{"n_layer": 13, "d_model": 192, "d_expert": 208, "activation": "swiglu", "normalize_top_k": false, "balance_bias": false, "vocab_size": 16833, "tie_embeddings": false, "optimizer": "muon_variant", "train_tokens": 233200000, "dataset": "wikipedia_en"}
Below are experts of layer 7 (counted from 0) of a mixture-of-experts language model. Rows are named router (the router's row for the expert), gate (a neuron's input weights, with its number), up (a neuron's input weights, with its number), down (a neuron's output weights, with its number) and show model dimensions 0-191. Each number is 50 + 12 x the weight over its row's rms, rounded and kept within 0 to 99.
Before each expert's rows: "comes before" lists some tokens at least twice as common just after its tokens as in all text; "gets" lists some tokens that make up at least twice as much of what it gets as of all text. This comes from a sample of Wikipedia text that the model never trained on. Tokens count by the router's weight.

# expert 8
comes before: "The ", "In ", " ", "==", "He ", "- "
gets: ". ", "\n\n", "| ", "\n", "\"", "). "
router:23 26 59 40 67 54 50 61 58 60 59 32 79 64 51 52 51 50 56 44 49 62 73 48 48 51 76 33 36 39 51 44 57 42 66 61 65 53 49 63 41 68 44 55 40 17 31 50 48 63 51 59 38 42 51 57 57 44 36 53 31 58 49 45 45 51 47 49 65 60 59 53 36 33 47 52 49 76 35 71 38 57 35 40 33 49 65 27 42 50 68 46 38 61 47 53 34 48 42 72 50 49 48 42 64 44 58 63 37 53 30 48 71 68 48 31 57 67 54 52 48 63 47 64 68 43 49 45 80 40 28 36 65 45 65 23 35 63 40 63 64 52 49 60 69 34 34 48 60 59 65 52 52 55 57 41 54 47 47 32 58 49 42 25 61 44 43 53 44 53 48 64 48 52 47 29 35 40 43 52 53 48 60 40 42 75 63 53 68 54 55 42
gate1:72 44 53 36 43 74 50 47 45 63 38 36 45 41 61 56 30 14 57 33 45 59 65 62 55 47 51 59 40 65 63 62 38 44 54 45 73 74 61 35 73 47 56 48 65 32 34 53 47 29 59 45 69 32 58 45 50 44 53 35 46 48 36 41 37 67 53 57 59 44 74 73 56 32 46 40 64 50 59 69 52 39 30 63 75 47 61 36 68 51 58 51 59 41 60 57 69 41 64 44 55 57 42 40 38 56 55 35 43 52 48 59 51 46 51 61 51 64 63 60 34 43 44 41 72 43 45 60 51 61 54 67 64 47 40 52 36 71 62 57 24 51 59 56 53 51 33 60 64 57 66 35 71 41 63 68 49 38 59 54 47 34 60 65 56 38 44 61 48 58 69 48 45 28 48 38 47 25 44 51 45 65 49 44 30 62 41 58 37 54 64 47
up1:54 40 40 45 40 44 60 54 55 48 60 28 44 38 40 44 57 39 39 44 23 66 62 44 44 37 56 64 71 54 68 63 63 44 40 51 55 51 45 55 71 62 56 55 68 43 67 44 64 71 46 64 44 53 38 49 51 22 42 43 63 61 56 52 66 50 42 47 30 53 53 42 55 39 39 40 33 51 45 48 61 58 48 63 41 68 52 51 56 60 52 48 35 48 44 55 31 22 48 35 37 47 56 45 44 34 54 47 49 47 39 30 69 71 41 53 39 50 39 40 40 32 51 45 59 67 40 53 66 44 50 75 69 47 52 52 41 78 30 41 43 50 36 37 40 67 53 30 47 61 66 49 50 51 58 42 68 77 49 37 47 57 44 62 43 84 33 63 49 52 48 69 61 55 29 40 74 13 64 61 56 62 56 61 57 54 56 73 45 42 42 53
down1:44 62 40 33 40 63 43 62 61 52 53 39 37 65 58 71 53 41 39 62 49 48 57 60 53 65 65 29 41 49 58 46 29 60 53 34 64 47 54 71 33 60 29 32 33 65 47 51 60 45 51 56 58 47 57 56 40 44 49 47 40 36 44 58 57 53 44 49 41 52 55 47 57 42 58 55 29 65 46 53 43 57 43 64 45 66 89 51 35 32 63 79 49 43 43 40 65 51 59 49 58 60 53 58 43 58 13 44 58 49 62 44 28 52 71 34 61 42 41 53 57 59 64 41 19 55 53 41 56 40 49 46 59 50 29 42 66 30 60 38 49 48 65 65 46 55 37 48 54 63 47 52 63 64 37 47 30 54 37 31 75 39 54 47 39 20 40 49 52 31 46 29 35 40 47 46 34 57 71 42 54 73 62 32 42 38 43 58 36 42 56 58

# expert 10
comes before: "| ", "|", "(", "– ", "km", "m "
gets: " ", "0 ", "1 ", "2 ", "3 ", "4 "
router:38 38 59 90 61 58 64 43 65 55 46 44 49 62 27 57 33 51 53 60 47 57 48 52 51 44 44 37 75 25 48 40 84 44 69 56 44 52 45 54 46 52 25 36 40 46 08 59 56 63 60 43 69 46 61 50 57 70 66 67 49 37 45 54 42 52 41 59 69 39 33 43 51 39 66 56 51 43 50 54 37 49 37 29 49 28 28 51 43 56 68 43 47 64 62 38 57 43 51 50 34 59 42 56 64 30 57 45 41 51 41 42 49 52 20 62 58 62 66 65 55 46 56 57 46 44 54 50 43 35 41 56 66 43 62 43 52 62 61 51 51 64 54 24 51 29 48 36 48 53 66 41 48 58 73 55 35 36 62 52 22 62 44 59 66 56 46 61 70 53 50 35 51 47 45 57 68 38 32 61 41 53 38 45 61 62 48 48 59 49 49 63
gate12:44 43 50 30 50 56 61 62 56 63 59 61 63 64 68 60 55 45 66 65 47 46 30 51 61 39 65 56 33 32 28 41 91 34 53 43 65 40 60 36 41 50 47 67 51 50 71 70 45 47 58 48 50 60 48 57 36 36 35 45 50 55 63 52 65 34 44 56 62 38 61 48 59 62 53 52 62 41 48 67 86 36 57 37 60 35 50 63 51 51 42 64 45 41 31 69 50 47 20 48 48 66 40 77 45 59 50 48 50 58 08 56 52 59 54 35 68 40 31 42 55 63 59 51 34 51 60 36 67 47 50 44 55 55 58 64 61 53 33 42 43 84 34 41 53 39 53 42 71 55 32 37 49 35 58 45 53 59 40 60 42 44 69 54 57 50 57 53 57 64 35 53 48 47 38 31 55 47 52 55 48 52 65 54 45 58 61 36 47 39 65 59
up12:71 34 40 52 43 51 62 42 46 37 51 51 62 27 31 29 60 46 43 45 41 41 61 47 33 49 60 35 45 53 57 67 50 39 63 31 40 38 39 20 50 40 41 24 56 32 64 30 62 63 56 31 46 45 58 51 58 60 37 23 33 53 67 59 46 48 39 61 57 58 56 34 50 33 47 48 47 63 58 65 59 51 46 39 36 59 64 44 59 46 45 57 41 53 35 57 58 57 31 68 23 44 52 55 53 55 59 66 46 58 67 18 65 47 44 63 56 60 67 60 37 38 40 63 42 40 54 45 45 46 51 39 70 52 45 63 60 37 50 60 58 51 45 44 50 57 50 94 70 47 49 50 57 48 74 65 54 41 54 56 44 68 63 49 35 62 53 30 43 32 62 45 30 55 64 60 48 47 51 44 32 49 55 48 88 46 35 45 54 55 43 59
down12:54 61 52 49 54 31 43 36 37 52 52 24 64 37 59 16 41 27 36 54 58 49 58 72 64 48 45 66 32 34 54 47 48 64 42 34 59 47 49 73 52 60 61 58 60 63 58 40 56 48 25 45 57 53 41 53 64 47 71 52 60 62 57 67 50 52 33 41 50 66 61 42 33 54 54 45 36 43 33 43 49 31 48 48 35 77 61 60 38 31 27 48 35 70 50 57 72 44 41 66 50 51 64 32 57 58 69 59 53 57 55 41 41 46 41 60 41 61 72 64 46 61 61 53 69 65 42 45 66 55 71 61 48 60 43 46 68 54 35 31 44 48 47 35 67 44 60 22 23 34 59 32 59 51 45 41 60 52 67 44 74 33 52 57 50 37 43 49 46 41 33 43 39 54 58 31 57 42 58 40 61 59 56 43 45 46 32 57 51 65 46 60

# expert 6
comes before: "| ", "\n", "201", "- ", "\n\n", "202"
gets: "\n", "–", "|", "; ", "==", "==="
router:58 55 45 48 49 32 72 75 32 44 36 63 19 56 48 34 42 46 55 47 70 42 48 59 53 63 23 49 54 48 51 65 48 45 55 38 41 53 56 56 40 48 60 39 60 14 55 54 31 49 44 48 60 49 53 43 68 56 72 63 39 32 29 53 72 45 33 67 45 52 53 25 44 43 50 58 29 66 65 42 40 82 51 67 54 39 36 61 52 36 59 43 58 36 54 43 59 38 39 52 33 57 42 46 33 48 58 38 45 40 54 60 46 43 66 31 69 57 55 57 48 56 79 60 53 54 56 33 56 56 59 55 56 47 66 65 67 51 42 43 46 25 54 57 57 72 60 58 50 31 44 63 40 46 62 62 41 76 66 63 79 56 48 60 39 57 45 77 37 44 44 36 43 38 61 51 62 44 62 44 34 42 56 39 52 49 54 45 51 37 55 58
gate1:37 58 52 40 59 40 34 42 39 31 59 31 47 43 50 67 22 40 74 49 60 61 54 62 71 67 44 58 24 68 51 40 38 49 56 44 38 49 58 63 59 58 44 62 57 30 61 50 69 38 60 53 49 75 36 47 55 42 50 43 44 54 43 62 49 50 32 60 45 43 65 51 56 48 34 57 43 39 48 59 59 71 51 61 53 23 41 44 60 48 43 53 44 35 43 25 52 41 27 72 60 58 49 53 30 44 31 45 35 75 40 45 44 54 16 32 39 65 52 39 41 49 41 54 38 56 37 40 63 50 51 43 55 57 37 44 61 54 30 52 64 32 38 33 77 48 41 42 29 55 46 71 41 56 30 59 61 61 41 31 50 69 40 62 80 58 47 45 50 37 48 38 50 51 49 66 48 48 47 51 46 57 59 45 45 36 63 45 35 28 54 63
up1:44 48 66 54 42 45 30 50 42 56 43 61 21 49 57 60 61 20 53 38 69 35 59 45 47 43 40 50 59 57 50 34 51 60 48 54 49 65 47 54 54 29 52 68 61 62 45 63 54 42 44 37 60 85 41 46 36 37 65 64 42 66 67 72 46 58 47 34 43 40 61 46 51 65 49 49 39 49 70 54 46 50 39 69 53 70 46 64 45 48 63 62 50 44 41 55 54 59 49 64 55 69 49 59 41 54 56 60 62 51 59 39 27 52 35 43 46 32 48 48 56 49 52 23 34 65 47 58 46 51 42 56 58 51 33 53 70 46 36 79 59 22 39 42 47 53 34 57 50 45 31 49 52 50 54 69 50 48 73 63 77 47 61 49 35 54 66 63 52 55 43 48 48 65 55 68 61 41 36 31 57 74 49 70 51 46 80 30 29 32 40 37
down1:49 53 49 74 49 73 37 48 58 37 39 46 44 43 50 64 49 43 47 37 54 66 71 40 53 74 44 54 49 48 57 22 50 32 44 26 60 82 65 53 43 39 45 58 54 44 45 53 58 51 46 35 54 32 34 46 36 56 54 44 57 37 56 76 48 44 40 47 42 51 43 58 44 55 65 49 48 73 65 75 73 54 32 46 38 63 45 65 47 46 66 61 49 50 55 38 55 68 32 42 53 76 56 48 37 43 55 70 50 42 63 54 49 49 68 50 48 55 43 69 55 40 43 53 45 31 33 71 61 64 53 56 61 67 55 46 65 67 44 76 38 34 53 34 63 32 25 45 62 41 52 56 59 43 56 43 57 46 53 59 59 46 44 51 41 48 44 61 59 68 38 43 44 45 78 43 37 36 36 49 57 62 47 60 24 69 79 67 33 45 37 40

# expert 5
comes before: ".", ": ", "% ", ",", ") ", ". "
gets: ".", "% ", "0", "T", "F", "S"
router:62 56 38 39 61 55 38 56 51 60 43 46 59 51 64 52 56 58 36 49 57 34 59 29 57 50 48 74 48 49 48 32 58 83 42 55 32 45 54 53 53 64 61 72 59 71 32 40 50 44 68 37 36 37 29 51 48 45 45 59 69 56 53 50 50 30 29 37 53 52 38 51 57 44 67 39 33 33 33 60 59 53 75 45 72 54 39 50 65 42 49 54 48 42 59 56 71 44 50 41 49 41 54 46 37 33 45 56 45 46 50 60 52 42 79 73 65 45 43 50 59 40 59 37 32 73 49 74 51 66 29 40 56 56 49 29 79 61 41 45 42 42 36 81 58 50 44 39 38 49 60 53 61 42 20 62 59 52 45 61 59 43 48 59 61 44 79 57 32 41 43 27 47 67 35 46 52 65 31 57 55 49 59 44 43 53 54 50 37 54 58 43
gate1:44 31 48 38 54 70 48 42 59 43 40 52 40 47 41 74 81 56 67 41 54 48 55 56 68 41 31 58 38 47 75 62 49 51 31 50 47 45 64 39 23 61 43 45 73 36 24 40 14 56 49 60 50 65 36 66 29 37 70 54 66 59 39 66 55 37 48 48 68 75 58 64 45 51 50 44 71 47 61 35 34 50 45 62 30 81 47 61 60 49 46 46 49 56 63 58 55 41 72 46 37 57 79 70 75 46 49 57 46 51 58 36 42 40 45 46 38 75 53 50 49 53 42 44 27 49 28 59 64 56 56 65 55 65 50 49 62 51 48 39 57 62 42 73 54 35 36 43 49 54 39 46 59 40 55 52 44 54 41 51 45 52 40 58 38 57 52 37 64 46 47 47 37 36 41 60 39 58 47 65 52 55 56 67 38 49 43 36 58 45 41 62
up1:49 50 43 54 60 33 37 64 64 60 61 40 55 37 65 54 37 37 44 62 58 56 72 59 43 39 54 56 49 38 62 60 68 63 60 23 57 68 54 64 28 54 44 40 45 64 47 52 23 45 76 47 65 54 50 48 45 23 57 49 44 48 40 52 46 57 51 74 43 49 50 41 51 39 40 61 42 42 49 52 46 72 38 33 32 44 30 43 60 44 39 53 44 52 46 38 57 34 61 58 57 59 53 41 54 55 58 68 38 53 51 55 77 57 14 47 54 47 49 33 63 69 46 53 60 65 49 57 79 44 51 61 57 49 35 55 61 60 63 67 49 41 27 53 71 60 88 54 44 48 53 46 61 57 37 46 30 40 62 25 47 53 49 38 47 55 48 47 40 62 36 66 51 38 36 74 31 47 42 41 56 52 30 68 69 54 54 32 54 51 42 31
down1:47 39 59 43 46 59 46 54 44 42 36 35 40 48 55 59 49 31 50 54 55 44 37 48 15 54 61 57 50 32 47 59 55 30 51 55 42 37 35 65 51 74 59 50 49 67 51 48 45 43 48 68 53 19 55 40 42 58 35 37 46 50 58 53 51 79 44 52 55 63 41 51 51 46 52 52 72 36 62 53 71 32 55 46 80 47 56 64 44 68 55 44 39 49 52 67 31 56 52 51 54 43 35 60 47 47 49 54 59 57 61 50 52 40 41 44 68 41 49 39 27 42 40 67 72 61 48 28 61 63 44 60 30 38 58 60 52 35 56 43 62 33 42 28 46 58 65 50 49 50 52 42 40 64 65 36 39 57 75 44 43 66 69 54 49 41 58 61 32 43 40 47 48 25 63 50 68 29 51 25 49 51 47 63 48 53 58 59 10 20 44 28